Weights of a small mixture-of-experts language model, trained from scratch on English Wikipedia: a variant of Muon for the experts.
Below are experts of layer 7 (counted from 0) of a mixture-of-experts language model. Rows are named router (the router's row for the expert), gate (a neuron's input weights, with its number), up (a neuron's input weights, with its number), down (a neuron's output weights, with its number) and show model dimensions 0-79. Each number is 128 + 32 x the weight over its row's rms, rounded and kept within 0 to 255. Numbers have three digits each.
Before each expert's rows: "comes after" lists some tokens at least twice as common just before its tokens as in all text; "comes before" lists some tokens at least twice as common just after its tokens as in all text. This comes from a sample of Wikipedia text that the model never trained on. Tokens count by the router's weight.

# expert 35
comes after: ".", "==", " =", "===", " ==", " ==="
comes before: "==", "The", "===", "=", "In", "In "
router:113067114137082079092161200092119086100128150133168170117150059154158121182095123128161136131146150106084183038110081125098136117115149124145179090124161152112112098163185114147067117169115135157112066152111096218116133120131150141185139114
gate0:123087155139059068160182156107110125136017114144063124106069129136120107132081101127094086112088134125117156109060124102133079129109065098093167148199130163141121080128097155135117101119130118147151135170135118101084096111049097155098105148
up0:103128167122163171085110091120135078143180086162133103174173131080085118088187153154136132139154167098150144075112160223130128101145113132189134123130151104078145158121133114132143092125139167113131218031167172098148154123162147143128121114
down0:148134155145143122133186147071120141143096072120111156128104158163102125159112077161182121083103114111077087167170168088189101141158129094069139123151190142170046102099115095157098131136135202142143077110132128097163090144105100135131080162
gate1:107141129118108058088190114106097142121112087143090116070113132130103129160141126131132129138147134068108138134181070130141120125103179144098139160098141191142114125172097134154160074136095115077156102142094147118124141117099086066104152112
up1:135119087138102166148070100110150102082100155068131189111138149161159171048203138115150120117088131152172122166088136135166128165118120133183185180154143107173144146074153119116145128137135153116137131102180134107111159145173133141116155120
down1:130153111170114110126134071086114105137127167084140125106106138117172145122147081126168180138164123150159102111158112078161107095119106195111178134074059173085131110080123095166067138099093128189141101159165127120063148123101122132174137171
gate2:165163104154070130035145081124139150111130129123101153170072137182104087114113107138123102148150121123137079196189087112155172101165160115123125193157173118092080145103140127122149128105117073127099115129173130149133104088152151124159151104
up2:154150092148157148131136080151163163111143162065143095197124134086144131116136133190111141112153146164144124133118098143147153160105166096156168155146176135107108138101128181079075127177094119144210071166169097135150147114141142111133167064
down2:086143070090145118140101134114127133088075117086083148069152153124171235134089132137144161089128136098143122037110076187143132117172148126133118142098146063129090143137152105133175103064090125100110115152149128128133128142115191132140153155
gate3:139113093077111145125131121104102089123101047088142200168129128152100163161121165143123145092158153175170119149151120074212143111173094146141088128131084094127132066143163118117117099139077106091116150148151091147168152129138092176083087163
up3:102150106157134121168103091097104087116152107115170145191143101129123184130120158074128206082189207144173197131124154114129143163135104111163118124137056093143127121171131103110118107092073148141118153111089083136183200194141113152115135166
down3:141108121140110118132116094100130123178151133179072075084129106172170142152097161086232154143150139101078093157105140076111123136114126146111167134168135107085121082200125153094097066146147124138096093123153159164074112196176089163138126147

# expert 53
comes after: " |", "|", "\n", ";", " |  | C", " | P"
comes before: " |", " |  |  | ", " ", " |  | C", " |  |", " votes"
router:130119197144136123083136177075121122144152143147114133142169154146154155170098158160069154160133110132109128113117145110071130098131149152125111084087213118133111136109144085071131151130137113109082089120135123107103157103117064193131114128
gate0:085193083132122136210125086134098114159173076134158154141070118093080120144100104162158109094157124155092149112111147103137131135155111141128119101106131132085128143088088109121146140127151105184088095074136111091104109096145089072131076140
up0:096144159106082170102145078132150147128103113124133112254102131085111192081145125098066096088155088139142139047133110204131141126136158153085097117078164171156109159151168174094122103174098144088159122115111067124208159130128182112115146123
down0:107135141094143118143127116107123057178119164133082134113141106138153102135104051162139110145129158168101113107134090124128113136116129212091131185113115116120129142096081099133089094193090098137143106065172175156113094134161086149117155147
gate1:102120087167157093139149207145132105160120117107097088113120117089095165093120137126173171139141072139110160102125130094148153153140131117149119156158106096051122064117109128115123152120129142098038089105172086151199130114112110115107114065
up1:143102116166141139164194111118146150180161098135106087125130153166127104203176078151097107176145161165114099145145176113158090102093077098171132082146195115134077109152143145155145091091167164109093112137145139167139142120111091095154123159
down1:148168082135154166144081142151178175124175133151142114122093113143132155083154133159112105136140110152131130125065146100104155157150135050236109104133143133104110186071168159116085116113058160076117123120137097113156091047144082095133122137
gate2:103152130110123106105180104109126111029079067167134082079199147127162132091093173094148150076192123109109094130168136112124129112119129119127144137130127121146093092097101153146156118097117079123136144143113094115156137153118147081167106154
up2:119174154076108129097123121148086044124064109154166160101165111202137119113126168127116145086188167081166125148162220143044136136099154173152096159110137120163152149095080147157107115109138136136124147121110085111159140171126146118173113117
down2:074117118130136131128132177136147099169034139124116121119128161150154121173151135128096159127159108072119192124138114093082105165107194181101193144141134126100115170093146130182173113107188146123110148057174072143105197142095139122162093092
gate3:092120111126146068068137177166086162109149120167098108145137078152126171139122135071097062130155090095088113073186171141099094080095118084165093112123125113083087070120116079090141169185113149077158136082118122102124145124138077097101071158
up3:125153148119202089117180137124154122116156157142146059113151150162115132142145093118095067163148133124051081161073175124148100089103133085129156153079120090083117133087123107143108123187158067131113136107116104123152142121177129149101107129
down3:164150138135121125154098098156111076125118064098162086150160134156147091137112162093165159103088174190084122127104105132121165115138156137137100102110079118129090142111206138125159086119128149132019136183153163112113086119114096125063159087

# expert 49
comes after: "2", "1", " in", ",", " of", "- Country:"
comes before: "\n", ".", ")", "\n\n", " |", ", "
router:118102129175122155106179145119132094147113125126104094125154137190163127133093164101148112130176074228052132184102094040168116148147086123143192123036117093104158158126133118168127180104130113133161162099138113118149126120067138145123144113
gate0:117181177135156120084155160101080122209113149122112127105060111146106064150137132092192078138163106210076104041134118119148167162134131154121158164043146166103174144122082103145113126126127084164057108131161112226147126129202121153075177131
up0:110093092114089125172093172099157139137106144184145135130141098099147171076080131170068150162124153086180123169139171106097144080141114106164094073166173119072077129156191105140112142120100151111133160098235132061095158111076130119117124096
down0:136184174105139086104153251127072149128093118082121119136135197070152092137129170160165156180147089150165135156097084144144126156148173133120130217131055117095146104155120161137103166125150100085105156100095130145110141196104126121124139102
gate1:133125158159111112091124154129188195148131093090151088161121138155155163118171155056134134123126142096178157093126138092112133129109065154133154131074099147141113110159191077188124059129174133054142122093177128078173116111177113117112110132
up1:117145087094140166133109109141125088121102139143139126122121150094077150100046114159075123132131057120099106162130172210082156142141198163095144141191164155105143146160091121096095209107092164161126116172122120135107170136112137155140074106
down1:165135015112102166173126121133134102091157113109161121127115029128170156149177169132115184130127158113147146162142125162100110154140103130156125097137079128141178109085155187161105119159085146120155168125129160124099067155182116123152127183
gate2:066120139101162119121151164124092095088117158120183144147068096141137153136081123091119118110137165171112189099126127127094097091162167179143123104052131108121182088154101161130135145190161112171189156178106141182133093147174169105079125101
up2:116151137068128156078106158054123122097078158126140140162114134137084137110075085174128112132145154153085143121118098120078086081146142123148117147137102105055106061128088137142135201196143151147154154139124113220128175138107166131067140117
down2:113208137151138195105130184128162153171181123116102181139153090103128172180092085049175152140148101057117181096062153147137144106113127129154139127146134169143135170185146161144154113140081070160120071147111161140187140156140105109149123080
gate3:118055052122121107100056127126063170098105183102093146111108065100147142114133110087143186134113145101118166150115145078136090161129134154087140149159099100155174135142115147148121148126130149126119186157150093164120190167081212115049143146
up3:115189163109128152121202147083148103127134067148170120132116168174106099137080166159136062085117115129084101122159111198109137093127127117122091129060174166125106088157136128157122125124162109140138118077101182105129069084114040149145102108
down3:193099159186097110035054152107186124115116089128160105096124130203111118144136142139175133198175144172146084127043124139136118093123094147141132093151147123121120154091074093089161110114203119125152158154169141169102158118119156116129137185

# expert 80
comes after: "0", "1", "3", "2", "4", "7"
comes before: "1", "0", "2", "3", "6", "4"
router:135118082117162154151125141124164070123125164148148062136071121142148099120084133097158152123114127175092076218109134197097128135130174130182187120162105169094072135124119148131149164151124180123149094170197140120184105139154099170149126118
gate0:064163099145171139160135138132127107118105126118114103158158092098078129145088103106122098156183112145140089136150166116112115162139046105141128075117149118137127085140135094151093125151102136128183120100124090117149081151114094144090140118
up0:141123110115152106093123132184098162190142162141163148170146153131150149140126165170115167130149112119117117164149094119102136139097115131135099185090114129102104160106144125093137119104131090094085060127157131139113139110106150062193119153
down0:079070175121100145113075081134109171138120154143120082155132158124141134111138152077108135119140108124081144190118082154116146105187144107087141112129134171135161096198111150139163152148099197143139157110196121135159116165087134137168127177
gate1:135142130120101117152154129113103157137127105078153141147124209148140083146113129170206147155070114181185130145095118113107123122149174143149081142172135063152131110125115127099127119174191077119204153041159159080159173131020147130087112174
up1:153078098119086126102104138118145182145149128076142109121132154159172075146108110168119189137101104137167150175110131117126106088106137125154084159160135128159126107115078119066122108151191086080148118044142135107144124185002166133142115144
down1:111125066134158109072125071166121088136117112085117132113096122167090067122068145100154140098091104084140101075114116145110078079140159105139083117098173135174167115087123121136104153127123168112126101139122124173150181077085147108098095218
gate2:116123176192126120136136064140144105073063121127195098179084091138106129175137148118128190098112093131160121136116079110126153084152132114179126104163145094158150154094118087118134124098113170155148183090116123134105123072100111096178125170
up2:079119138187083139137098034135142110066103135106172104154063110163100127168136163107118177124090131112146099140135073151142142122149166137169167103129176121122137157095072107105120105105090152176138173147126146105113145086110121129171143164
down2:123152099089099137144175127132128079169131166170139103147097079235128140054117157161148118117113096087139143083100056132129194039110127081160143111115127106112137128118142158128155130147142121097096191143145112105123102138082122142188131137
gate3:183139139124124168162092137110168079151147081076120109172110104089102106147144176168095129171145119151129062055133158112090128129158053140150136136163143182118121064113126099148116108152139107169167107147153147086132090109091155146110119114
up3:119076105123140119120159110098100173093137191187155131122153139130125075096131115123130153128168103093162192142104085123147129147104154139125064107101120144144097135076174140129087134127139125084155089152148129179182113098147113085124116108
down3:062184134162130077140165120110146144188148087123141073137052094124159115131104099123134165116101164134150065101127111119135146104082179155143169122071124114100131161141138083124124096129083115227100160167088087132118076122115092158095070148

# expert 75
comes after: "2", "–", " | ", " |", ".", "1"
comes before: " |", " | ", ", ", " |  |", " (", ";"
router:108179134113099163103121145090116142186182172145128118107153127169138125138152116189184146158160102165116134163093116186145181147145097078186135164092190066132143169093122059161129165152119102115147133101148106089130128140108137131142170096
gate0:107108133144144126102185149120116154149068141136091073082138090139077077127161113167093090104144067106100134138070099159085126110162087135139071061116119122113120162132125154141164101134158166185200148173134107141151119050090101138105121207
up0:108129134110090111106135120085141131138155187077119158119094100104129107113093070127108111114142118150203119187122110129128127079082137144147118127164100107088119109169125180138075157135149093213157137128121152109142092110136111194138122140
down0:097152152134120158160104069128195098107137058116115112139169124164161097131120139118117119129152102132095076119178090105114136108093096129102147158158134173178151070112184115184073129178127108149128127114162141204127122086121162135148196123
gate1:098131130164080145149133113070109121105131141115117140099082104126152141081098104107129153046180177090120095076135096097102125142110136112156078112128155075085172090113165102197119107188162102126070120136125105158119108094165102118116141135
up1:159125116180069106186116094127160111150105116071049148153094138109122153126130114154063144076122109188147059064152144153127144152111155093146150127180073159161137133102123133178149071131145080110129135131122095087130110117108194081136199085
down1:134128121090128117124137146194082170121125085086068150133211121121131134064102100113136076132149055166127128153169074123112099153162139132133144115114100129121140109151072186119159119138108148148161129172154175127080140117138140079135061132
gate2:168177076119075107168173144114132139127145161108149134108085150127109069149104128106123156147143155117145172076077119140147143131109128125152102138074083182174142172203093122064119105166076107101141124110115172119094121183173135188127148180
up2:088183113156144144112120177134166087126161136104172182082116178150113098133122100086175104041124168149162131157120152130134117079077109092195069093124081172116117193104136111092160151115113104146125088088129146063164162140152122102106141128
down2:165098146106176140113123166130175144126049167145092120088092106101148110131202090114187147106171084138131168130144092160142120103145173106152128107182127043155096139119137053128162193123089078140070129202167126108150174164096104112138109111
gate3:177160170129127093086127149142136139126075138128116136097128074087128068121107141099177117123068123175078100146121042131152158136135144098040161106162101097110147104135136137154104154176111153100117110151143196217161084114108090174143084205
up3:136078139142146091047117157134117099094101136170108131125191060138130067141121120094166124103083129159074117122075032165113135097145134071098145127146083121126126105163097160174182105167106162100106147110141220148168139104113082167171084157
down3:138099102131126152113151075087104124172191117170146126191128088138149169134160062096066088076122111109121186102116150136135092148093079150091180154113112078136109121161101118135097201147151141096090146159123138115088127148169135166157075141

# expert 18
comes after: ")", ".", "==See also==", "\"", ":", ")."
comes before: "-", "- ", "  -", "- S", "- K", "- M"
router:141073066147170104140096135151111086112176148165176187109223070161125104133121140108187116147170082093157181094124131167145117122087123140107072108172114109153169163144166142099129099089120138118134123101133138128123105110163153136169081151
gate0:125081111183163141104141086156121057133083111177090129129166184165160164115157165079115175098171126149156124181105098136194123083140163148110082094106155131159183137137139111146108110138140119119115137168068085136129092122119108132083138162
up0:105099138133182178139089108166167135101119145132153110170078088145135112159149048160108095119088169152119130160145093142122127114162112089139081161183164135160103147083153060101112159139098150070070161140083151136128158115119171124138113131
down0:151187151089071151120128161092077154187159138122124154126176090186115202131159102153158088151079089127081137085073072070081177139143181111098181144201157123173138155064186127118107149125097131117199144159166113130069071083175106108157085162
gate1:069083157135164183101117109140110130154126078144071114199124151065100154166099159114075121065138092095128105164143132142088127135128164129151162147148197075134176106125162133165142096114114182173082123158126162077075133176176140109161123087
up1:078066141146128181077131107131108107121118089124058126188149110082097138179115156129100119076153088096097100189142148141136112120108146158138178145153153098148174114118188158145138105138129168187108145128128162081069136203111118109185127032
down1:185128072154133137078135146169113125135081110163165118124105076163162118210169122109138083130126074141118158134138138130114078203105183130111137105129123128204147147160153166152083120092133127164132087069153161098113108107165159117130147161
gate2:083177135117156126146150075100117170145164139126100132168134134106107146139129122119098147091140129190184124198112137081164126130086074170118137154095101142089135143130087169125122142114115166206123138115104209091122192166133150115116121174
up2:109136091068190201176136153127149086148148114154215111135148137104086135133136175129118168190148118127155119045149160162131125129140128114105150113166153151091110108087094098125122099146185124110134107102118112140088043082140144163089150118
down2:127159144118156116153162180123129029184117116107071143170105163114078135105155111101138108114217105156094160147145148129130090162113134117148139157113152120035179118140132154097112143182116103081192113116126149137126186130113149130118154105
gate3:089064140107188103124153125080119066134098078101149077181151166057142113126143176117157078105145145100077126185187106085088099111090083143115151122145144136112128096131145155154173141135179097161117153083114106087138115107169119166125140162
up3:093125130141126171159078101125087098100122097116161106132136143109156130185129194152144103123077129117083092137204078107124135106113102168091122122120082151142133125127136180159117117098158156115135124083096164135155097130119098135186128156
down3:160113091134094179068086096133112138126118117150138145090101103139102091215066119120140143166102181193141116107153155149207139122169146080162176091150145141094082082139123102142120150160132048103146170122155126145118153156129056121139124108

# expert 38
comes after: " |", " |  |", ")", "% |", " |  |  |", ") |"
comes before: "| ", "|", "-", "- ", "|  |", "| L"
router:081095142160153130148111158081170142119144180110136215102201162097119113125163165136131117200176158138071136099118115143196138138114113174113115117129188176175127086129133114113181065143130168127101154084165114082124134128142136109145067119
gate0:167102122162127108084140132073136115082070178115109104093135144145154122147105147069090170153185128159096132115145152105102113086181135096184128160131175098098140181109208106073106112126116166133134137093136116109087143153110086120170085114
up0:074164127132083160157130118175149094164161169156056086162145179094072114072115161204127105078134122103143125078129107130113113110151120175089079088112061149134133130113094130088164139157142096156129090154162103116111086111114157128076166131
down0:205119101064139112144115155114157087173120124140157170159117064116090117134058038084128165103164104127143128151092106114106113159158177094132110111131127111138186162135098088139111158090140147036119126110105128145103118123159120082100049105
gate1:130105152185079148147080082145124087125060137170088132118107064108132141176166144151111060135113137150166103106116153121176186110145093116120162168137101105144115109133137164158172213203118137095121116202107091154193075094116205097097119046
up1:127072179118106098166074142061130060115086092153121180111140104156144165124202151174146097096148082191169101118095151143139120078133089182126149138103123116142161106116149153142137159194100098088089092179096112143164111124104162118087151128
down1:089130042172116141123118158081147111112148161112154099114130168128162139172135149106134166098146101077206151172078154175183096119156123173100100107141107080125168099087117146065098068089100113155137180120086156120084162153080098149143117130
gate2:148163140065121152135147146101144135095103080185102162109107104110115132091107154108147109137151117161160155141135111075170098064163157111062118151128150180163101122075147129113133128125181119190133111128139107154087149116165128183114158078
up2:173134184113149100142150211041125118205101124146101174113090156137138099136073122085117105117148082144130129129198114124132187108117112134084127162095100121177135128144116164124087134093166118164138128140152120169119172081095139086044111135
down2:112107181123159172125108117074147114117153087050119168166165101122119145157082184169159166160137063127125088142111074143100123133099112133177112103117120103117120142127103094177110137162091162104162120092169077106115095105132119150129184179
gate3:139163139124139113120069115092134148100087120162107132167171112104014137174131135135120156149129166104082132088133135124134097098148119122132132109169185153094124110135147102112133099184133173163154072079189119194128158110195094075146141153
up3:135161112088148171101087115122114108123127185106110084174162182101104150106146208188122135155147079083193127122154147106126099111113119178097110141105128128085088165136088095068137124103106208184148100169171169129088137136138127098170132125
down3:168120136091137126158080182127107129128093154113176083169170099140143172108068058100175151143142133139076142152135130127141109113122118078134121078188125094135181134141133080144112153151176101179081152105093091163134128133090134081154171118

# expert 44
comes after: "0", "1", "3", "4", "2", "5"
comes before: "\n", "0", "000", "5", "6", "7"
router:137117106129161120111115134126168090165208118128149134096136181121106085129131042107100169156185104155122153131115103080126093115142148164090143141149137048047113160172084124124134141175168179137124138164149141091161161084141135135146130106
gate0:135133167159121149140111131107155124114197128083076093126148173110132079111205147064147128132138127163116087155123228134117068135108176156156132122148116179116120100150171144114120122163175117122144188100107113109150090122117141153153157147
up0:135105148087112091169077152116131112103079185080092121146125130125163074124121109068100069138093110117080113128057145106135176139154147125134065164141134114104117102140101151140142121130180115132170126133160048140089149159063155122135109035
down0:133102194119112130099106088138133184182150105141143124109166160115137094164175138151132136143171117137141141073121178106135104111145120164143134136079172122175102104131114115138104149066135127146144141150090149056195187131123127154210118222
gate1:130142095105099112083160138143098103155113137137092118138128098080095104161141133066120155162137188103166139114125211094152117120130151148159076149073172099113168132130172083071119093114206128139123147143117168182166105092105125130097099186
up1:149149133114128164093099167087097165080093096145156142162092096129133079157140137178126052097126085125148103127113114155118095125187139072151130141128117104142089100140098158126151181131035113201123129103104137103101071116099118142134130157
down1:119086114167144145171152096113178109114111130111118084148102229089183112105145131143124173138091147186081099080098124087090134140154096082116129111149137110111145180177126149166118157129089059164153221119114093120182116126165166164118162103
gate2:119127155163137133156137135060166160182142135121125093146125129095198122152186131079167100219135135109174130129145139112065128110132088136151116171128153148110072083113118072139056138164163130131168201105127070117128071170111127116116159182
up2:085136128118098153090150205077152158147089075117174092189140144134113113143146107126096135152118148176148163105140145171058185126121134099158167175093113124173096096090102125134146138123152166102142102123140120151093129187127104089150111127
down2:169096102130137138135133128102149140184138107137161119155145125093148098218134143124131145142085110165169154118128118168172106162109128126209140067061096127165112100137113226164177156135155152106143126133142095163150090147120140161136108146
gate3:153169178129112054120153138101130149115125109127108098221189115153118149077134137132170155119137152143115111171102082141144175099137099131187092118053085110112132151097080140119094170093100110112207104113127117068099175131107153089121140189
up3:112198164094197107132050134191120113142135089084127121104137153168101095104156113115138083137087163157078161133140121168113227119081107151149122143124054125176095096093104123096091084119120126125175149160162149150086152178124115077144143099
down3:122180137119105165165108141095175137079154113122085090186102122151126128116119185144096194163126104139116169094138140124112126143155126139196165104095117119136113137149159134149162121106078076148171134109123154189107158164159101153138073170

# expert 16
comes after: "1", "2", "8", "85", "7", " (age "
comes before: ".", ")", ", ", "–", ",", ", the"
router:102133112168133153099128154153118107192105138125125126117186146206133130193070154124174146106157098176110169139110118083183097122087043131152135136153053138111114140123146133131195146100113125159120133126109097127118095156106142140099149141
gate0:126158147139128143133093120121134113078142126094103084145105115121156117130109125108138154125122118131074140090094084011098048121137146109127052195115171132160112120157109139198162103130131139058141157094166138149058123152100183138151156097
up0:161138090146143076148171113093122119102170107170106155038168126150090149157109122122136104161123066101128151174155096176083140149099108110130159135140137170162125114080161096163150157138139145124078142123094151093149140151086122113124134185
down0:124106090131091165119106072183119174180154057142067160159134130129068096063125152123140143118131162137132126122159176152175165154124126115137106117166115088038151097085184143160111102131125118153129121169180066100137154134139044141097137168
gate1:149140082127153054099155152097088113100099138156104152144165138090104093098131155131075136151131111119165114161139166172106088133158151095099128197127182170117103160113061134077139120086127093174122085083095142133140108152143179114163057184
up1:135100086114073110037165184073101134092131113117176135168140133121130120124111155115108146114130107157181098128153143128061043121155063095150107140133198148078149131050083137109134116098109084148148087058130121130099126139140200116155061160
down1:133126146100090063073155110132121208130152088176100166103149154169172180086121051126088126180171113156175108113160173109115088118136181170193174123105143151167181071126121146099157100165098138160121136126219106108122151156108129141125124117
gate2:173144134138142118127208176134120103080157109104161114119214123150095130196144157109152167132196154084125132096119098127112091128116125175151126176149151141120093145114157102133098163091149065119075100095184102100141153127190189166093107091
up2:079113147094092149159086147141118084106084193124129142115080126110155137073143111204121120186065083142129119114135172108139209107171135115143138050107088164111166115128074167125114138140113143112122170142082159162113099105189071087176139152
down2:130121073113140076179118113123155109143115170136078134127131064145057120137139052126123108106103140133148151085176101109138106117162119157136122170125194108137178105147115113150079158154148123096133127117116123117165113166152159104111175115
gate3:074192166206135144127108156113156139182117122113149161073090106117138073117130159097160085115159131094123141091098122143139113102115127093148100127099127120107126118108152124102151061132204122139048165115176136176131147102168143184117106096
up3:143111128108132167175136133159128192097139108097185110107106111165145154107072112173109156120108143069157126182160140165150124143101104075100104175102056086145166065174098097158079182164063190105188200127089129113108138202131138082102119133
down3:075128109110088110102140131116182181118168126133130154136101152120079084111146113118105144133088087077087149184127124094089158100141096070170123111125120056044121111170165134115157144144158151189120150157156131163158185060128187122148087115

# expert 46
comes after: "\n", "0", "L", "3", " | —N/", "000"
comes before: "\n", "\n\n", " x", " Win | ", " Chevrolet", " €"
router:109129105135134103084134135094141131142127150149107171158081080111154127052163126101088081159155123170142125155151082047172143145134149125128157094188167145115066168100156178077096213139109129179118112118179114105150100128093113115202115116
gate0:079136184141112189092108186106095138159060102093051152132073050127129147147091104087146110151194086140055095140101083103114119101136152196101111116138111137153129098120144125148141142134125077143077167115113126155097122124100119112161134105
up0:122123098161100066195085102148168138078156146112176108142178203095111131095209125161104119127085160143134117109166151186155114149123163139156132115165121110089181154150102153102177131105140168133168128105176123087123157150151119177089115182
down0:084076093042061188096115136143106184106128133167092101104173109137138147142113123138101151144126148123178162082130119083107097077068094115089138177085094075103194115059081121140165154092139081098076159149116108180076116145113139132162186130
gate1:131089120116155158103078110159128125124104055140123142171102125138120074176170141153112069159088125138078148094165084197117110136087123195060172166109106131198131102091128179087082144098171123208138147198069082130136172102163144075123117107
up1:107102122185107141107123142078179136137115097146147090136193105127095115106095089113135135196176076091127070215207098150139082128162155079134101159198132180143095125112102161106143166087146117210142164110105091139108160117110190098144080074
down1:109150135136133151088080137163073107100102150056182126110111101173187096082180130145151180146154139190093129067151120110074112079129102090113101084155118121122124180157153138138112129119200168111047132108143058075132138151105152188163091138
gate2:159134179140177110129185117121110083152084114140099169137157130106149121214069103129160152092106166150117149129105095147084138066144134160115100065092144124156092079146142069147130135132107086167121102096121092140144104138144124110098085103
up2:164122144152167184123115153092134146090128130125163076091138102097151152169142133085196146178130101127079102114086124143128149161139121200100150076129146149077091110077174144170128143143108121122064158089128134108119135105146159140133134127
down2:107106082101094131167128040127145089137142111101123088128128114162111130152113120152082197123178154179120113066120119115204116128168169108128133149184102157155085173097155126105101117134216138130101096165195179102130099101175169177104101135
gate3:106076200157141105102134128063135196135106075178120108088149144068104098082071143125134101164162121132067122100173119101141121139208132127105062107154165108116086124098137192138107123145140155125100145105118111111142083167131188132137110149
up3:169083138138169116119159123139092145141165132134144163132086145171143118092093102114099113109139172183096134030118155090148161126122086114137166104057161141085170151142152168086100152134125125116169145139149150153167113177121116083103132113
down3:115149095126109193118078202125092109101094092127141119163136141172130119118089062116131125131164122109188105126157161130148115115184125125166127124107161075085117144099140151152056162100132142104134141126139140108089095081157098177088128144

# expert 6
comes after: ".", " | ", "–", ":", "; ", "0"
comes before: " | ", " |", "; ", "% | ", "% |", ") | "
router:123188107169175136102102177086122085107146160134120153147107122137166124141109122191173107135184090164117046160069085111067147125160129125092150161149192096099153129116126061155130161159129118154150114120123114115123173093143104166164170091
gate0:106133127178088202111155159114121108182168125155093131119081197147127140127101127149149143108118103159143149092116173153097109079175204136114108147172101137101170094151128113143086059189104108164116142105116103160068144081138103190140129150
up0:076145125114139141118079175138121117117161174075110071063128119061135097149101151135200084098171104155142147143124155163111074120136151094143080146196105111108173046115142152098118087161163132169114129126147113157066163110136123180169099150
down0:136166115093112152111142218145103084139098152130107146123079171107109141125149136135081113071118149124133146108146151114084124089149162133123073124143148106143152109118090127159128126120146155136105190146162124115107141068116129123145117146
gate1:105129205197168111123184162151162109112122199125140134162133118097126198194102124124167165178133100175147140170173114146011153083126097093091179083139171133125128118151119096158099052148137116102103122143157186169169151135087129134171126066
up1:144078056077080166128085095106123129153135079114101119109136128158144045102139080110089133105090177087114127073114149079201165144161171144167126180078087158163126100117128149109162200151116127125140121106093079115093097143153100122109137142
down1:103171137145172122057065070090142155124122161148180138163071153177119136123142135118117129107133164087116104146111124131136113108149154119103169126115165173108118135173107168164110082210187080183089151118139121106111140162100145091159172224
gate2:128171161154102149123117108110116077179178105073154104123067135181118099145084105141114132094120069113146110155172142059173126087076075180098118127127166144142172086094140109168111117100112152170098098098141049074153081134088148053091130126
up2:136089118132110124178147160178167172078106121177047079190185146070116127155133102161124115160116148107157130125101130165102105163161204120116118160121112089088140187135150189101179136141135104096126194152098166107066191116129114122144144131
down2:062108171133137098168129108136145057158196133080119104141093094095131091124103175071101171136120124125144125111134108055106151084148118089114124096100127166160119133128138116172197124158105156162097127148170115202160117144166139114153129145
gate3:099128152167116088128112144084134158138114111129110141123087132080154098059128114084084165073145176138171129120120031152099129090102166114162157114128141136157136132126071147141156126168106162148082132105158103169113160087135123190166190159
up3:184178126092152109141136125116089126143144121124108127134128144177153139108122192168134148134073130113130137085126149143113122167112166178140164135110076065151077139209124155139136136119160066086142113154140186145129097179148130086124113175
down3:168161228094136109118095082139081167143124095173131141132144139158107113133083178078099136128148165108176140112124189099158083141095137125174080118117098111111155091125119171146114141148122130133076145114155118100166173186081159143137117161

# expert 74
comes after: "0", "3", "6", "4", "1", "5"
comes before: "0", "1", "3", "2", "4", "6"
router:147104167143138124135108180073142145139077177110142126113117103130162109142146114122126150127101127079104111193161093187113153146131111124128159167145179067123049123162111197117129163176124191084175120163137166082149133096132062097143107109
gate0:146099145139125104118141071068151133110146109117160134158178109146166132118113123136139144125147121098120138155139135118098152179166079122124134204151189148084111130024122109097154087153108165160128140105092108149122060132127127110061148151
up0:111107138119188117156127137168090183122126098132121112135104169161153065096113153143172099124189124165112111186097137149172177165189169104104190105092153100133105146171123118116045135177153091191109131106155181110065135154120135147132165099
down0:120140123139135111099164130122113109165121154110101136114173179180190162098134152094161058153057149172060114163106137112068137197118133138124121097141151136053117079086097118144146121143128090139159150162110077075127169154133092095138102149
gate1:088095088126113153110102166135239140076045101106122125148126106111144123092106119107156143072142140093147108118123154073126129118140150174156160059158138129098141098101111095182131147188101157144123097118129109115114143103073096122172176159
up1:168111097144119102169134160116146120076095110084144177148166101084163095139120112162197148090141110047129136094111103112110140101160090131085142164157101123142132068116104121101125125141154134155105158087154114113122156120114131135080109216
down1:125143125108121161140143132165071096123157116088126088107131100135102094080093120139115089131110089131110157164148142124152096100119085158144102100153122093172110140120139182118145137058126104106142073215110112140087129128083071170141063124
gate2:145120147117065134147109148161112118102157119096108164106145147066114114121126170133152118085176157144121123085165185122069140086127117114145171185114108154150167059156111176161119148064050220189096078099164193150147152148137110132124182143
up2:137123190163086119102151189144169120175162122143152129122115117150186101127115118108136181048153085148106163143104129155133130133119191124132136135133211113119104151145121169073193046051122081112143193147192152120066157128144136166082131151
down2:168124135146111136156133093158192117180148097089126145120103152126163175109085136094107097147127105144071114090143106069178127124144121139135131087149168148117148139107176065116183188076116129140093105180084183087142121187122131220135130153
gate3:120129147127120170107119105124068140107080133103146088067119093154190116135055133146145154093106123058165189134109135089151093097126176146105112127210139105160162102099069201135072167083118129114161151153160102159171087134154098134152159131
up3:078132114111125097091089120047169101102103112132105127151122184109072182113192132113146128114134143158163107137140162117110148127118136114104043114070095189139138146149143040096151177156132136197153110140100153075108148108095176189146130161
down3:107115127180182080103136082111173085103114158109174165144125143153181127093114169119229165101151124177113160154089095145093113167115083181105150136185145080196128099091144137156105166145128126137163128104127124124118069183103131131113166139